Weights of a small mixture-of-experts language model, trained from scratch on English Wikipedia.
Experts: 48 experts in each of 11 layers, 80 SwiGLU neurons an expert, 4 picks a token, a softmax router.
Training: a variant of SOAP for the experts, 454M tokens.
Below are experts of layer 5 (counted from 0) of a mixture-of-experts language model. Rows are named router (the router's row for the expert), gate (a neuron's input weights, with its number), up (a neuron's input weights, with its number), down (a neuron's output weights, with its number) and show model dimensions 256-319. Each number is 128 + 24 x the weight over its row's rms, rounded and kept within 0 to 255.
After each expert's rows: "comes after" lists some tokens at least twice as common just before its tokens as in all text. This comes from a sample of Wikipedia text that the model never trained on. Tokens count by the router's weight.

# expert 7
router [141 126 151 154 124 137 151 141 135 135 160 166 136  99 136 116 141 126 140 126 130 109 148 133 143 120 166 113 121 109 147  89 121 114 160 186 142 154 146 114 126 116 132 157 112 193 139 100 152 145  28 142 142 131 125 141 173 131 145 129 112 115 114  91]
gate0 [178 129 105 145 104 129 165 143 150 114 134 156 115 114 130 119 127 119 138 140 117 143 128 154 122 134  90 105 155 131 136 158 145 143 206 149 121 114 141 107 141 124 148 132 132 108 123 104 162 138 142 109 188 168 115 146 137 118 144 131 162 145 143 110]
up0 [118 175 142 138 148 163 154 121 120 133 140 160 140 123 122 127 115 123 132 122 104 143 110 163 149 174  55 122 132 144 118 127 138 110 201 166 120 109 143 123 140 130 133 130 135  90 127  81 169 127  99 110 196 168 128 130 150 132 162 111 146  98 101 119]
down0 [151 142 137 127  88 136 167 132 137 128 123  79 168 136  96 127 146 171 103 143 132 110 134 140 125 106 131 123 139 115 146 133 127 134 116 137 136 175 168 107 127  90  92 160 156 174 145 115 141 147 124 160 136 142 102 138  90 132 144 144 129 136 118 137]
gate1 [129 163 110 122  97 115 135 117 124  96 139  95 189 114 166 141 126 108 131 124 127 138 122 152 167  95 135 110 110 141 115 110  99 166  95  81 124 163 157 123  82  99 145 153 158 135  87 107 155 133 118 121 127 131 128 126 126 147 119 119  97 123 168 130]
up1 [156 155 101 102 109 140 119 158 104 157  96  89 180 147 129 112 101 136 126 127 116 126  90 130 159 138 116 174 110 132 121 118 144 130 110 113 160 136 157 129 117 163 139 158 115 127  99 154 189 181 165 113 129 141 119 157 141 112 172 117  76 110 149 115]
down1 [101 149 128 104 151 124 123  98 117  71 129 124 158 106 140 140 157  95 150 146 150 122 141 141 115 128 130 196 131 103 102 126 121 137 132 132  79  98 134 119 142 127 128 179 141 159  89 123  99 142 121  95 128 158 133 104 122 113 138 164 110 129 101 141]
comes after: " the", " a", " was", " is", " were", " first"

# expert 8
router [130 136 100  86  98 117 138 152 138 122  90 103 131 104 148 132 111 130 158 149  90 125 130 104  91  97  82 172 106  78 156 162 135 155 167 172 121 125 172  91 101 105 169 170 139 124 151 122 139 132 112 155 110 135  93 153 181 126 132 144 118  99 113 152]
gate0 [112 105 126 124 124  87 158  83 130  94  82 117 142 103 150 105 133 150 153 120 112 107 140 112 153 143 143 165 102 138 102 135 109 130  60 142 102 171 132 129 142 123  92 132 119 130 115 100  95 173 129 115 138 131 149 172 111 103 136 145 113 168 177 158]
up0 [126  98 149 115 123 110 123 122 124 124 125 140 149 144 111 110 126  89 117 179 105 170 104 149 159 144 121 138 173 162 181 146 101 144  74  80 143 143 118 155 146 129 116 144 164 145  95 115 116 153 127 119 148 144 118 156 139 133 109 137 135 150 120 183]
down0 [118 169  95 132 148 152 124 104 130 148 127 124 111 141 140 108 104  62 107 143  85 168 159  91 165 173 161 137 134 138 123 169 127 145 135 118 115 147 107 139 125 143 140 132 151 136 155 176 160 118 106 143 135 146 137 186 153 117 123 138 136 142 147  78]
gate1 [113 122 126  52 155  96 134 134 153 148 129 120  86 154 130 139 126 152 141  91 100 148 146 143 101 100 107 129  70 146 155  89 111 116 138  95 184 130 124 131 149 116  88 165 123 123 142 149  99 123 109 109 127 147 120 145 129 128 135 149 128 111 145 138]
up1 [115 119 143  64 151 106 134 132 154 175 104 144  95 150 122 151 126 137 166  88 119 141 120 131 110  85 103 140  67 126 161  92 110 123 136  82 182 130 135 138 128 158  89 163 147 139 129 127  82 123 117 116 132 140 122 145 127 110 134 157 137 130 161 137]
down1 [119 131 132 126 101 131  72 170 147 153  96 126 133 127 119 134 112 138 153 104 172 103 134 133 143 144 140 148 145 150 127 132 131 147 150 156 106 113 163 167 125 149 149 148 142  93 145 137 156  71 173 135 123 108 131 137 137 123 155 145 132 131 110 150]
comes after: " ", "2", "1", " (", "–", " $"

# expert 20
router [130 120 126  88 142  87 155 122 171 105 156 133 122 125 173 130  75 151 153 153 145 127 122 155 126 122 109  98 155 107 177  88 149 127 135 204 107 146 101  88 140 112 120 163  90 144 176  90  66 148 159 151 126 135 176 123 113 107  72 110 135 151 142 101]
gate0 [123 103 142 136 120  84 116 108 148 149 173 125 110 131 107 152  94 147  95 150 152 125 139 147  86 150 132 138 158 145 151 113 149 132 156 112 163 109 187  97 182 128 124 144 128 127 150  87  77 114  99  87 119 168 156  98 106  97 128 138 117 122 135 143]
up0 [116 127 105 128 113 128 132 120 153  96 124 175 101 137 111 138 157 177 135 120 135 132 125 174  91 171 123 108 150 178 133 129 144 168 144 160 122  99 162 111 178 130 121 156 112 156 141 129 107 105 106 119 118 136 138  77  85 103 124 126 107 101  96 137]
down0 [133 116 144  81 144 153 140 117 190 115 135 104 146 128 143  86 123 141 134 135 117 125 139 165 143 116 128 149 114 129 123 149 118 130 103 140 139 159 124 126  86 139 111 130 137 129  91 144 108 159 151 174 143 147 120 102 110 143 113 131  95 103 133 112]
gate1 [161 104 132  96  83 158 106 151 139 131 159 119 144  74  90 126 141 163 155 154 140 137 124 116 135 135 104 102 120 111 131 137 148 144 154 179 119 139 155 202 171 115 149 159 131 174 175  91 163 126 127 139 151 122 159 139 128 117 134 132 165 144 109 107]
up1 [170  68  88 127 108 176 114 131 119  88 118 140 111  91  91 153 134 154 139 116 145 130 135 108 138 139 123 132 126 129 135 128 178 190 105 111 122  95 123 139 174 100 174 159 117 154 196 109 129  95 116 135 145 120 137 192 133 144 136  95 140 159 128 156]
down1 [119 119 140 118 156  96 143 119 136 167  96 136 133 105 122 135 106 126 109 158 118 143  64 135 148 102 150 106 131 117 139 119 106 143 106 117 152 132 113 152 171 151 126 142 139 132 142 133 136 158  81  89 116  80 148 140 178 136 104 103 109 127 134 102]
comes after: " the", " a", " of", " and", " his", " in"

# expert 31
router [110 137 137 170 145 121 143 124 121  80 178 126  75 153 105 118 142 113 165 138 125 165  95 113 147 128 145 125 138 123 141 146 116 157 109 153 114 121 149 132 173 155 109 150 160 138 128  90 106 145  98 142 161 138 135 165 170 136 110  99 136 141 116 123]
gate0 [140 120  58 130 157 138 142 124 120 147 139 137 177 123 147 164 142 121 108 103 117 104 101 129 125  64 136 112 152 127 117 106 157  69  73 155 135 139 121 163 146 144 142 121 121 143 112 136 160 111  90 100 121 120 143 133  89 133 120 166 127 120 120 109]
up0 [ 92  76 118 137 136 141 109 125 105 133 107 123 136 114 144 104 140 117  60 139 140 138 114 120  69  97  94 141  97 105 197 128 142 135 132 138 148 139 155 188 170 148 137 140 141 105 117 126 131 109 108 138 119 101 145 146 109 143 135 172 154 117 156 110]
down0 [143 145 155  89 126 133 112 108 133 119 152  95 127 129 111 108 147  92 133 142 136 137 113 134 173 131 121 150 132 180 139 172 146 159 157 102  95 144 158  92 136 121 136 129 149 121 125 123  88 141 112 157 136  85 159 144 176 103 146  76 124 115 126 146]
gate1 [145  91  90 189 130 109 117 124 134 112 106 105 106 150 157 136 182 130 145 111 147 111 107 127 119 138 124 127 149 111 119 134  91 128 114 107 111 155 123 139 154 167 100 113 146 136 119 130 119 111 109 110 120 136 117 144 151 110 117 135 119 104 109 145]
up1 [135 111 133 145 123 104 132 142 161  78 116 132 172 165 117 156 161 122 122 127 175 143 121 125 141 146 165 147 148  94  91 162 142 145 115 135 110 143 141 148  99 160 106  96 119 159  95 123 126 130 156 137 151 173 133 109 177 138 146 126 122 151 123 124]
down1 [ 95 120 138 117 137 180 102 121 139 116 158 143 130  81 153 156 140 142 138 137 154 124 135  80 116 113 141 125  99  95 126 120 109 144 118 153 156 115 167 128 154 118 117 126 157 113 111 112  99 126 159 103 136 109 149 107  97 161 118 121 108 147  96 110]
comes after: "-", "==", " the", ".", "|", "\n\n"

# expert 12
router [138 126 114 132 158 136 111 162 117 120 166 165  84  97 119 138  69 141 143  97 136 128 154 153 139 112 149 162 137 100  88 124 129 154 102 118 111 141 133  83 131 134 148 139 147 137 135 123 136 103 116 143 138 146 131 104 121 134  96 113 121 137 124 125]
gate0 [139 111 175 141 179 125 102 113 112 119 159 104 137  78 159 102 131 116 165 131 137 123 126 110 123 109 160 121 150 204 130 126 142 108 141 134 178 121 128 112 122 121 113  99 154 134  99 116 114 126 120  86 144  88 134 117 111  88 155 124 157 130 114 142]
up0 [146 163 113 150 142  99 129 122 135 143  91 107 114 145 109 171  90 118 116 107  84 122 118 131 148 109 110 132 118 109 161 146 114 168 134 119  75 129 116 193 118 105 109 125 116 108 125 132 165 156 158 131  90 184 109 121 106 151 114 123 160 112 160 174]
down0 [119 138 133 131 172 125 117  96 118 157 149 111 131 106  95 159 108 126 160 112 133 159 141 110 126 151 107 146 104 143 130 154 128 142 141 147 155 132 142 113 127 131 120 110 138 169 171 119 132 104 131 145 137 143 155 113 181  97 113 139 137 103 148 146]
gate1 [131 121 120 135 107 120 117 126 143 132 112 144 140 163 147 109 133 146 112 129 134 131 118 141  90 130 195  85 142 150 139 111 110 122 134 133 121 193 171  92 151 125 160  63 109  89 144 133 114  73 135 133 116 134  69 122 128 121 132 134 109 154 132 161]
up1 [156  82 163 126 111 151 118 126 123  94 100  91  94 154 134 143 135 125 115 137 113 152  96 126 135 125 134 106 122 122 127 114 133 164 151 124 135  93  87 156 151 147 107 113  89 122 131  88 125 133 105  84 105 151 150 144 111 112 111  97  98 106  88 131]
down1 [137 135  95 124 124 127 103 126 120 119 140  96  85 160 152 147 125 170 128 149 127 129 147 139 138 148 138 140 150 101 169 174 134 134 112  76  96 118 124 103 107 138 141 135 116 135 131  84  97 143 120 124 192 145 136 130 114 143  96 140 149 143 127 103]
comes after: " the", " The", "'s", " a", " his", "The"

# expert 24
router [113 117 121 146 160 118 115 125 161 170 114  79 138 145 150 118 130 143 121 120 164 137 116  96 138 156 109 162  89 157  81 128 119 130 147  71  88 121 118  82 155 142  93 132 109  90 115 119 103 136 151 126 105 144 113 111 109 110 117 127 125 141 127 160]
gate0 [156 129 114 116 101  97 135 172 183 149 117 121  88  89 141 108 100 146 101 158 168 169 163 128 129  89 104 137 114  73 109 120 152 112 152 124 111 115 167 149 138 146 110 127 100  95 108 123 148 101 172 181 143 141  97 125 142  98 149 113  85 147 123 116]
up0 [143  75 143 132 114 150 157 137 153 132 138  95 124 103 156 121 124 172 164 132 114 150 147 130  99 124  63 153 108 106 121 121 152 128 189 132 146  84 102 121 145 135 158 132 106 119 134 111  89 119 157 116  93 106 109 107 126 161 149 103 129 106 129 188]
down0 [134 137 134 130 135  97 142 139 157 139 120 123 111 106 145 162 104 147 137 140 144 184 151 139 120  94 145 145 128 109 126 101 113 140 106 123  91 111 167 120 156 134 123 115 130 138 122 173  90 116 100 128 180 104 141 140 117 160 147 167  98 110 167 119]
gate1 [153 110 119 164 107 129 100 119  87 150 130 117 120 155 133 154 142 137  98 125 157 146 134 130 119  99 151 145 108 143  99 135 125 100 172 150 133 102 129  99 113 132  98 108 115 129 100 158 114 154 199 136 144 112 151 174 113  66 128 157 122 108 172 136]
up1 [152 148 149 160 117 134 116 108 112 134 143 143 156 143 151 119 146 102 185 125  77 111 152 124 124 146  76 113 154  71 152  89 153 172 114 105 114 134 146 146 118 155 139 134 156  83 164  94 148 119 137 138 133 134 144 114 171 163 160 134 164 138 110 113]
down1 [104 128 115 139  83 134 125 119  98 102 147 155 146 126 180 122 160 124 178 163 169 128 145 145 154 112 162  99  80 139 122 130 116 144 123 161  92 168 113 130 143 130 118 107 149  95 159  99 172 151  86  97  57  92 159 140 104 114  89 133 170 137 109 118]
comes after: " \"", " the", " (", ":", " of", "-"

# expert 28
router [113 104 153 133 120  63 104 142 158 114 101  77 116 172 109 128  93 180 119 137 166 116 113 145 134  92 127 147 127 103 143  89 153 132 118 152 131 123 118 167 151 165 148 154 112  86 126 103  92  85 104 123 102 123 128  99  91 111 160 106 154 112 136 138]
gate0 [128 116 156  99 130 150 150 134 149 130 137 110 146 170  98 147  95 145 104  87 111 157 167  99 127 115 143  74 130 106 134 129 125 102 127 130 121 111 131 140  84 136 116 131 115  92 113 136 146  98 139 128 147 111  93  83 125 128  77 152 139 125 124  88]
up0 [104 122 187 117 153 162 155 125 146 163 136 129  95 136 110 138  67 131 110 110 129 122 165 105 166 142  95 106 150 137 139 118  67  90 101 118 165 122  99 139 106 140 122 137  97 126 133 125 120 116 103 161 124 115  93 130 141 132 102 120 101 113 130 133]
down0 [ 87  99 102 131 102 114  92 132 131 140 104 128 102 102 113 108 112 186 128 153 122 114 160 103 130 173 100 142  93  99 157 107 126 121 106 148 113 144 145  92 111 142 146 100 123 120 147 102 171 134 152  97 154 120  95 149 108 149 123 133 142 133 137 138]
gate1 [134 114 106 127  94  84 170 129 137 123 147  89 128 138  95 150 123 146 115 140 126 136 156 127 151 141 137 154  89 115 134 111 120 133 113 103 163 141 157 117 113 150 142  86 145 154 104 118 135  91 110  86 115 102 110 130 166 119 124 173 137 148 121 163]
up1 [124 122 122 126  96 115 118 100  95 146 116 139 131 175 113 146 115 116 131 159 130 142 115 147 142  91 117  80 125 134 135 137 136 112  91 161  75 129  71 120 148 152 115 144 113 153 121 146 106 155 111  83 144 140 141 159 144 160 125 144  85 132 133 114]
down1 [143 140 135 127 149 186 104 137 130 155 102 148 127 117 158 118 119 116 109 126  95 117 121 172 158 104 125 101 152 153 126 151 102 128 115 163 125 101 129 175  72  94 116 107  98 157  74 104 154 121 108 152 104 100 117 156 112 139 159  90 104  65 167 113]
comes after: " of", " in", ".", " as", " with", " is"

# expert 22
router [104 129 149 122 162 124 142 132 140 107 154 103 118 138 136 139 126 110 131 103 131 137 168 133 129 125  83 154  97 101 121 152 194 154 164 128 107 121 149 153 155 141 154 108 119 117  73 128 100 140 132 120 143 157 138 136 152 113 172  89 147 106 104 136]
gate0 [101 162  86 119 158  86 115 142 118  99 184 119 144 174 117 117 128 151  81 136 128 131 116 143 123 112 113 147  97 144 121 114  84  85 109 137 100 140  99 130  84 150 130 129 172 110  93 114 149  92 141 142 127 138 124 156 138 111 133 127 115  89 119 121]
up0 [181 142 141 109 111 138 141 140 116 167 100 139 100 129  77  88 117 146 153  73 143 119 120 114 125 134 150 106 136 117  95 114 134 134 125 124 141 132 146 126 158  92 117 124  94 135 155 143  97 160 122 117 135  89 126 109 123 120 116 116 117 140 152 161]
down0 [131 143 103 105 126  98  95 121 100 136 128  78 138 144 144 111 146 146 112 166 152 147 116 112 172 117 166 122 114 160 102  97  93 160 104 205 139 133 155 105 126 147  79 124 162  96  98 142 151 106  83  71 135 131 119 124 166 120 155 130 150 121 126  89]
gate1 [130 165  76 150 154 121 144 155 173 125 147 122  86 126 145 157 143 153 127  64 121 129 116 149  95 122 129 162 131 106 168 149 171 148 142 158 111 156 134 166 137 143 125 120 126 145  86 163 143 133 138 109 132 140 151 118  91 122 128 111 122 116  71 131]
up1 [132 115 131 177 140 108 148  70 106 150 109 158 145 149 139  51 110 146 132 162 150 132 146 118 107 145 125 125 147 146  86 135  96 160 147  99 130 108 116 111 119 127 116 124 108 117 137 149 137 126  88 143 119 135  98 141 175 121 130 139 157 119 133 140]
down1 [134  91  86 132 117 120  88 138 103 136 139 133 132  82 151 120 143 132 119 133  93 154 139  68 115 160 120 155 131 120  83 149 114 138  93 133 128 112 134 118 120  75 116 118  87 143 138 144 101 131 143  88  88 129 107 177 187 132 110 122 138 102 139 109]
comes after: " ", "–", " (", "′", "°", " University"

# expert 42
router [139 175 175  63 125 112  96  64 137 146 115 153 126  84 166 111 158 123 133 165 111 122 128 148 124 113 153 149 170 129 146 161 133 105 160 107 112 116 125 137 126 116 139 100 121 116 153 104 122 123 151 137 131 145 128 134 137  87 144 157  97  94 156 110]
gate0 [137 128 109 139 102 128  92 115 109 125 147  79 132 100 108 121 116 140 117 140 178 106 104 115 136 148 150  76 145 109 106  46 115 120 121  94 135 107 120 143 125 151 120 172 103 135 133 140 116 122 142 110 140 141  95 119 145 115 121 125 118 157 102 144]
up0 [170  64 139 106 154 118 142 182 167 118 106 169 108 127 142 142 107 118 139 140  90 172 104 140 146 170 140 168 139 144 136 109 160  91 107 127 140 169 139 117 165 120 141 107 126 153 134  96 121 133 105 153 150 127 103 108 185 110 146 119 120 142 158 155]
down0 [172 109 134 121 146 126 109 103 172 129 118 121 118 149  69 108 126 161 126 113 122 113 131 129 168 173 117 150 124 134 146 104 132 113 121 128 151 156 125 120 127 116 127 109  99 109 160 125 130 103 104 102 137 133 142 116 120 125 172 152 159 151 133  78]
gate1 [113 150 111 134 162  84 141 102 110 144 127 189 137 149 141 117 112 155  84 165 133 107 133 169 120 112 144 113 132 157 158 101 135 124 107 124 141 123  87 151 152 122 108 134 142 107 148 118  95 124 114  79 130 135 164 158 132 150 107 141 135 116 131 105]
up1 [163 125 148 128 139 111 140 156 102  95 130 101 112 109 134 125 125 120 155 113 139 112 129 163 142 165 100 147 112 120 102 111 149 138 131  83 152 130 156 140 124 129 141 158  67 126 134 105 146 139 147 110 126 144 100 137 118  96 149  69 152 151  91 146]
down1 [108 129 144 180 116 111 165 150 151 134 126 161 109 121  78 134 157 123 107 151 141 147  90 140 156 152  95  99 163 144 155 170 109 162 150 115 104 170 154 130 115 160  71 106 114 161 143 121 114 115 149 114 133 122 136  93 116  81 142 131 145 154 171 136]
comes after: " ", "1", "2", "–", ".", "3"

# expert 4
router [138 173 141  94  92 111 116 120 142 145 130 127 172 129  97 139 161 126 180 110 120 173 147 137 132 120 135 161  94 120 130 162 147 146 122 147  83 103 165 149 172 113 146  95 176 106 133 133 114 123 120 169 114 135 152 142 145 102 130 121 126 139 157 124]
gate0 [112 135 132 120 131  87 126 108 143 178  98 114  87 133 146 148 119 129 135 158 151 134 108 128 108 181 138  89 115 112  87 132 128 140  71 128 101 116 137 143 149 159 153 100 128 156 136 137 131 117  89 104 165 134  95 125 152  95 138 107 154 147 149 124]
up0 [131 127 158 118 131 158 148 139  87 123 133 113 128 143 174 133 136 141 147 133 105 121 108 124 147 102 110 142 118 141 146 118 148 113 204 152 141 117 118  90 121  74 119  84 145 111 132  95 181 128 151 160  92 105 132 157 140 115 109  97 115  95 106 135]
down0 [125 110 103  94 122 114 159 137 121 128 144 136 139 157 112 121 128 125 104 123 158 123 184  99  92 106 104 121 143  87 158 147  97 149 122  99 121 141 157  98 116 122 139 157 110 104 113 156 164 113 129 153 112 132 129 120 159 155 155 140 102 112 119 120]
gate1 [ 72 154 101 136 120 145 170  92 160  96 151 129 162 147 120 166 125 135 108 132 103 126 121 137 153 113 125  87 168  83 172 114 102 112 107 128 161 140 132 126 131 129  76 114 166 151  97 139 115 133 128 110 148 114 141 147 123 125 131 161 138 139 129  89]
up1 [ 98 155  99 111 116 109 110 173  81 158 113 131 121 124  94 138  96 135 143  97 100 126 143 120 153 131  71 140 157  96 179 127 107  93 133 122 108 101 125 159 120 156 119 123 108 130 116 143 133 105 130 137 109 105 116 133 138 144 156 156 141 140 156 113]
down1 [ 71 120  68 171 208  77 112 131 109 149  88 113 169 128 181 115 142 164 141 122 112 117 143 143  73 149 102 149 114 115 118 109 143 162 135 153 112  97 129 107 171 135 119 137 102 111 156  92 113 179 143 112 134 129 129 140  97 140  96 155 127 141 105 147]
comes after: "2", " ", "1", " |", "|", " in"

# expert 45
router [ 81 108 141 158 121 135 162 124 121 121 163  85 144 130 138 119 123 116  98  96 127 133 168 140 161 135 143 110 141 146 126 125 120 132  89 104 125 111 121  95  97 100 106 103 158 153 108 141 131 143 166 132 147 112 129 102 107 120 145 103 121 119  94 131]
gate0 [118  82 116 128 158 116 127 147 117 148 133 170 121 112 119 126 137 146 124 100 155 172 126 125 107 142 122 142 170 169 124  91 165 119 144  80 105 137 158 125 148 108 131 128 121 111 114  56 175 100  97 143 137 131 124 164 116  86 140 144 159 106 138 140]
up0 [112  80 174 139 150  89 114 168 144 125 144  93  88 120 147 139 115  97 162 159 176 125  99  97 144 123 135 129 129 121 113 169 145 148  92 143  77 122 160  91 160 120 124 132 114 136 133 140 147  96 180 114 143 122 130 111 133 123 115 135 118 128 121 166]
down0 [107 122  98 151 154 143 158 112 162 103 104 171 100  92 151 123 132 122 170 134 124 122 146 126 150 115 133 115 127 145 130 137 151 129 103 132 138 121 106 106 124 176 177 127 118 155 106 116 162  82 163 131  90  87 147 142 135 128 122 141 160 183 130 153]
gate1 [130 117 134 147 132 114 125 116 133 113 162 117 121 130 128  82 129 123 106 146 149 117 153 174 148 150 123 106 136 122 111 106 116  89 145 124 164 125 134 105 162 109 165 125 112  91 151 119 113 123 103 111  96 133 163 176 125 142 156 111 142 145 113 115]
up1 [141 101 106 168 113 132  98 146  83 129 167 131 134 124 138 174 141 173 131 131  98 117 142 144 124 174  90 155 125  96 131 113 136 113 148 127 141 133  86 121  92 135 157 137  88 141 157 117 114 147 110 131 112 108 118 128 106 150 127 147 147 145 137 121]
down1 [134 168 152 134 153 152 143 101  95 122 129 120 147 172 140 135 139 106 109  73 143 134 149 123  92 137 142 154  99 138 117 142 137 193 112 130 116 133 124  81 174 114 130 153 109 150 133 139 144 119  97 129 145 153 121 112 132 166 144 113 160 109 154 133]
comes after: ")", "0", "3", "4", "5", "6"

# expert 6
router [135 108 118 174 153 159 102 149 134 120 113 155  71 139 109 105 113  82  86 150 109 135 115 111 151 116 143  78 138 125 155 128 121 170 141 160 150 141 161 118 166 175  92 144 110 142 136 114 142 157 112 154 133 133  86 154 103 121  95 117 134 116 182 119]
gate0 [139 143 138 133 116 123 116 143 145 133 153 131 148 153 115 120 132 162  82 137 154 159 151 133 144 153 129 138 126 110 107 150 136 166 128 107 126 134  72 143 102 130 131  74 112 160  88 124 123 205 134 141 154 129 103 119 119 133 117 123 146 122 150 144]
up0 [110 123 136 112 144 131 141 134 111 104 102 112 139 125 120 160  87 137 193  83 119 115 118 137 129 128 142 124 111 163 146 124  98 108 130 103  90 112 169  91 145  65  97 173 156 126 157 126 117  78 152 146 120 126 165 133 152 106 111 118  97 117 139 115]
down0 [147 129 104 147 127 117 148 137 163 100 128 150 149 153 153 101 137 176 129 120 120 123 153  74 111 132 128 153 145 166 105 130 136 149 145 135 160  75 104 124 110 172 151 114 130 133 123 124 137 133  94  94 157 146 150 140 121  91 145 167  80 124 175 109]
gate1 [120 159 152 142 132 118 108 168 134 105 118 148 107 144 170 134 141 133 116  78 142 151 154 147 167 149 128 144 144 124  88  81  92 145 166  93 116 124 109 113 122  94 157  75 105 150  95 134 134 120  84 149 166 135 114 139 170 111 184 178 137 103 136 134]
up1 [133 101 143 155 160  86 161  83 153 111 157 113 106 113 104 100  60 113 179 154 144 123 151 173 123  91  94 136  99 114 113  79 162 119 119 160 130 125  96 103 156 147 142 130 125  99 147 167 155 119 147 119 135 112 156  69 111 154  95 139 114 140 119 172]
down1 [103 135  86 150 114 130 161 107  68 117 126 116 111 134 125 128  73 117 123 138 139 152 112 146  98  88 158 140 105 129 138 152 132 124 165 141 118 119  76 123 125 119 131 121 134  78 141  90  97 132  82 138 132 151 134 113 118 159  98 147 111 101 150 128]
comes after: "1", "9", "0", "2", " ", "8"

# expert 23
router [144 134 122 153 146 140 173 139  96 129 143 140 139 122 124 131 136 139 142 161 146 138 128 155 141 100  92 176  96 142 149 124  92 120 143  63  89 125 132 133  82 136 118 160  93 176 117 114  87 142 154 112 119 130 146 123 116 170  88 142 141 141  89 170]
gate0 [142 115  95 140 108  94 132 146 117 163 160 182 129 114 125 167 114  80  85 107 139 128 161 153 129 102 101 161 181 124 185 141 113  93 173 119  97  84 124 137 132 133 100 119 128 130 136 128 108 121 121 134 147 117 176 119 150 129  79 129 130 102 132  95]
up0 [165 152 148 140 109 170 120 100 127 102  96  82 123 126 155  81 141 161 175 135 142 157 128 122 170 182 137 121  79 122  69 138 140 123  84 133 146 162 138 160 113 118 117 108 158 135 145 157 134 139 137 129 128 143  92 138 118 111 149 130 119 142 165 128]
down0 [118 173 162  93 130  95  76 139 149 128 107 124 121 122 142 126 131 121 116 111 126 104 139 140  92 121 136 120 117 122 100 161 107 120 123 158 140 113 114 122 183  99 104  94 101 134 111 131 147 154 117 104 139 164 114 116 118  98 104 141 129 137 129 133]
gate1 [126 120 105 126  98  91 121 127 103 108 153 169 102 121 134 132 119 115 137 125 123 130 109 107 131 148 136 103 127 100 153 119 141 133 156 164 113 151 141 153 111 153 140 115  99 131 109 174 171 107 152 152  95  95 112 184 147 112 115 119 108 113 125 140]
up1 [177 118  99 125 111  88 117 170 142 132 133 131  89  99 147  95  76 115 136 155 163 112  91 102 140 110 140 110 124 118 138 128 110  95 142 180  89 161 149 131 115 151 112 158 109 106 161 144 142 117 134 106 120 109 124 172 119 120 132 203 170 164 119 117]
down1 [119 109 111 145 138 111 129 167 114 132  96 119 115 146 116 147 148  91 132 158 127 159 128  83 133 119 138 107 127 137 126 118  99 149 137  72  97 121 115 133 117  86 173 116 109 117 150  90 103 109 188 166 109 150 141 166 125 135 118 143 140  76 100 142]
comes after: " the", " and", "-", ":", " of", " a"

# expert 43
router [111 135  87 140 130  98 164 153 154  94 121 135 139 180 139 153 125 129 131 110 117  99 183 129 132 115 122 176  88 141 120 134 157 100 126 129  77 133 156 119 108  79 151 107 106  82 108  94 143 119  80 105 142 116 135 138 151 134 154 131 134 112 165 140]
gate0 [135 115 125 178 131 124 127 117 139 130  91 145 106 138 140 104 134 130 102 164 145  96 160 135 124 117 113 132 121 144 134 122 111 132 136  60  96 139 123 108 129 140 123 132 165 102 155 160  75 132 110 110 109 109 166 157  94 125  88 116 150 126 128 119]
up0 [171 160 128 143 116 131  85 122 135  87  95 137 134 115 160 120 117 151 108 158 132 109 147 161 144 130 139 118 127 137 100 110 149 133 117  67 119 116  83  91 108 122 160 138 153 112 160 143  82 134 119 119 106 119 149 137 141 146  84  98 110  99  77  99]
down0 [149 146 115 125 129 151 115 157 125 144 173 115 122 139 189 131 137 109 131 102 134 143 149 111 135 145 126 131 139 127 133 111 117 114 184 131 132 131 152 125 128 137 127 130 149  64 102 122 147  94 157 154 162 134 128 139 143 137 153  71 130 152 127 130]
gate1 [105 169 113  86 105 124 155 141 133 111  99 168 124 126  90 134 113 125 115 157 112 149 148 159 141 141 142 182 130 149 103  64 104 158 154 151 150 181 156 154 123 139 115 158 149 131  97 107 136 122 147 120 103  72 139 115 173  92 103  99 112 104  92 155]
up1 [122 112 161 106 136 118 166  76 153  81 135 127  95 152 119 117 105 167 118 136 128 126 129 111 141 130 158 118 140 119 176  84 142  96 102 111 131 157 106 130 155 129 123 133 112 115 162 159 142 101 155 109 144 119 139 135  87 127  94 114 140 115 130 149]
down1 [107 131  46 112  92  56 148 140  88 159  99 118 157 171 158 115 133 198 162 167 129 137 106 143 138 129 116 168 183 155 135 115  92 127 122 134 139 125 118 168 102  83  65 113 150 105 133 144  96 106 125 120 124  91 145 142 107 140 142 133 122 105  98 118]
comes after: " of", " in", " to", ".", " on", " for"